python train.py --d_expert=336 --hidden_act="squared_relu" --moe_layers=[0, 1, 2, 3, 4, 5, 6, 7, 8, 9, 10, 11, 12] --normalize_top_k=false --init_std_router=0.008 --vocab_size=16384 --norm="rmsnorm" --norm_eps=1e-05 --optimizer="adamw" --learning_rate=0.000841 --max_grad_norm=1.0
Below are experts of layer 4 (counted from 0) of a mixture-of-experts language model. Rows are named router (the router's row for the expert), up (a neuron's input weights, with its number), down (a neuron's output weights, with its number) and show model dimensions 320-479. Each number is 128 + 24 x the weight over its row's rms, rounded and kept within 0 to 255. Numbers have three digits each.
After each expert's rows: "comes before" lists some tokens at least twice as common just after its tokens as in all text; "comes after" lists some tokens at least twice as common just before its tokens as in all text. This comes from a sample of Wikipedia text that the model never trained on. Tokens count by the router's weight.

# expert 8
router:149151098155141159149138162132092162126103133115118127061089138147170081124147118101137184157111127151174114076110158096119121085140136133128147111112119143097122132125106141147125125124128151137123146102105144107145123156103149105119123118115120162131113116137122138138099130147145105113106126130091135112113146145139168146127134127165096118154105112142108116111182155165150133129098168088126143119142130120125124153167109126126100122183108106087121152146171103072141120107145116
up0:178137099122112095155144106114132095131117117131119132139131132193176098165109127133137161120122072134142124151121137124128115131145090134087124155118119118129130089153101133123118115128162173127085073098164158114114148143097123139158149143101134145135123137138150137110176139131124140122120145166140139129117073136175187117171138149163136095131110133141120162113149102175153057174093127110139153156154086083131078151123110109131123121161105095146137097146116150141158149144150188
down0:185114150097121070160111090142130089196121104124113166159117162131132129155089157156096109153082127163145058133093124151134109137112118106159109112097135133150111121124139087128052166146102105116156114129125149106122156108127153127155106149146135140116124155150119177138170154123124143147092119107157171125114130141120100167181126139128131092130159149114111129147145144114114122138139124135140156113153114126149090142096166173143108118116126083176109174146086126143153142100134084
comes before: "\n", "-", "|", "==", "The", "==="
comes after: "\n", ".", "==", " =", ")", " =="

# expert 13
router:159146112126123137157122158110119098162102139074154140091122115097151123116105146111117139092111134125113137116082141076106124128160177179098169123125151146115138166112163111160131131133152139146103122070131157138130147171077106148127137142101163156154134133135134141158087117147121140130131172137090162140124077117166145157188153117136110112132119143082155124144156105115136157145094129095109133139136056099132113121133166139129137100129105108117130149210140089087096163149094153
up0:159115130151147107145145125130125130164134147155110130109120128164133105146107143135149142109117096111127139161117130143119119110173095139109142148102143131129132076199147138107112118138156161148081095078169134111101113146135121124150180149090119120146149128139139126127139124143128157115113131144161143140105102156133197116131146168178149110141112113115132153121148112141147078151099147113154153160154136105146105131172097132147120097144116126139119113158130164117152115133168173
down0:135081156089151120100117123110115134155122141129115120176143144112133165154159139142101097158142136132114130115084140179111137134150133137108115160133047113122123151128142098092111176147129112105080152144159104107191124132148154117138126076092164139077120099146132155106165067148115092134153111121131163153106112107133122146142111086098093120137141105101124112094150108168122129141150169062143139132138127152129129131081110144140099124097071125159189150119126101119164108096091098
comes before: " the", " a", " \"", " his", " other", " an"
comes after: ",", " and", "\"", "),", " well", " along"

# expert 14
router:155166148140120108151102155109093120149112138114138094098108111145186093152096170119122155121137100127164124083134128065165114092142146179151171139088141149130071167170151124143089119154113098119111141111124133167137154153114123103136170140141137138109125124148143088160129155139127115159118164158098150139166107131134134133163198129140170106175149143077141115087128093149157118147092128111109155108159149103158100123171159113160115119171113113095131131146118107096125154120134134
up0:160138097151107098134093122143128085121091141116110111106115112170132093119119126110127148098151119125148153122111144123133128092155147144082141166099140133139134076156123166128098123137162172108082113106172131138122134182106127109147175134103134130124160134131139097138167136151132156114134162149135156120103078158162168135139108142154123115154160115130148123133124123126136072174138156100142130166147098102119103143153113109157109088156118103158114114151125123124148137139143155
down0:100126179125130182127105097163126110175140122154144155086124153133170123148105136170120100155134153164132102121126138163150129130140136154124152161099108125130122145118151106070137137119122134145168137116171120133121111125114130169106136133124170126124107057157169144089146091108111111110113150085137144124086154138116132138125137152115136139097123114087103114109153132092153067126174130117087132091126158157137151136136141155143105158101104116166118150140106104132143104132096116
comes before: " |", ")", ";", "–", " \\", " cycl"
comes after: " |", " (", ";", "–", "/", " cycl"

# expert 26
router:137139148132070123146095145112115144145081125101124109107114096151162106101174143135125184088151124105128112115191116142142105115120101197175168125111157158102109180197130085127122116144121122139122121147109126155127127148145109132112159085113112135073126114136154108140127139150113112126114156159132110143133109099147142139107127151110133104165154106125141090117114122120178150146095104163151176082116089110131119128121137143117103129149103140090141159189183113148133160142152148
up0:162111127124126128148103109146150118097133118133131128131105092150125093156072116142143130113135104115121147165126116139156121107157090157096116164099150108138108069149123115112105123107156177150091085120189120122119140172133136114170179141109126155156138128127141113119158158130110135111149157145162146091110085188126176116100113133146145117130120122138109149104158130146137093151132128117151148184141154112130129127160096121119120097128144099154137119153117129112148119109129166
down0:125115152093104108164117113096148146151165100128113178157091141112136131097149149100127098121182124159116095147136140167124099160119100112141130121131183129160127113135172145075105120144126120139119147153138143112141129146138121128105096120125172103137120114121130106098131102136084112123116134114116125142077113201135126122152142101114100126110170125122145128137111132136108107080135126111169125149133094126145135122127120134117129133100102108174158095152147123184191119094113125
comes before: " |", ")", ";", "–", "°", "R"
comes after: " |", "|", "–", " (", ";", " ."

# expert 19
router:151134147154140129143141169091141060131131171127148124096139130153143136132144134156111141126132126157131176069120138138124122107130126141118151136110121130113123154139146139152101105126125081113129163119117104187145175124107098117110136138104136137102154138128168140144132136151071111106144155193122133132141112140150179142128150132100122109119119107102176119109123145135162159142135140074136112070137096126135111089145149125154090117172114168131095119121120142116153161123102137
up0:165111093164129117144112104124159117110109143127127115117128133172125105146099119145149134115130098138121135161129135133140123117173119132128111156116152092139104076147109154112106138098150180118073058096178108124115120166119129127171143169094127154154118112142148117126132140130114162122137151128148147074086115184140169117106138150173132128130121149127143135110154110136132071165127124132152151169169125118152107183137109089139117101131128081143097113147111148121151127142155176
down0:146157121122155133100124114115125102161143165153150128117084107113134156186154121134085096151157172163119062103120111105141129142145113123147100167117127110138153122096145154125093170109119119086143095154151146103148130156149163154134112078138133135095112090117122130139105127124146106113112132109084220095122123145157183177136126148139128134141162115110139125092123111131106122118162103111126149127170116155152152132098122080128109136108073118161162108112112099117127146115089104
comes before: "|", " |", "\n", " (", " 6", " 4"
comes after: " |", "\n", ".", "|", " ", "%"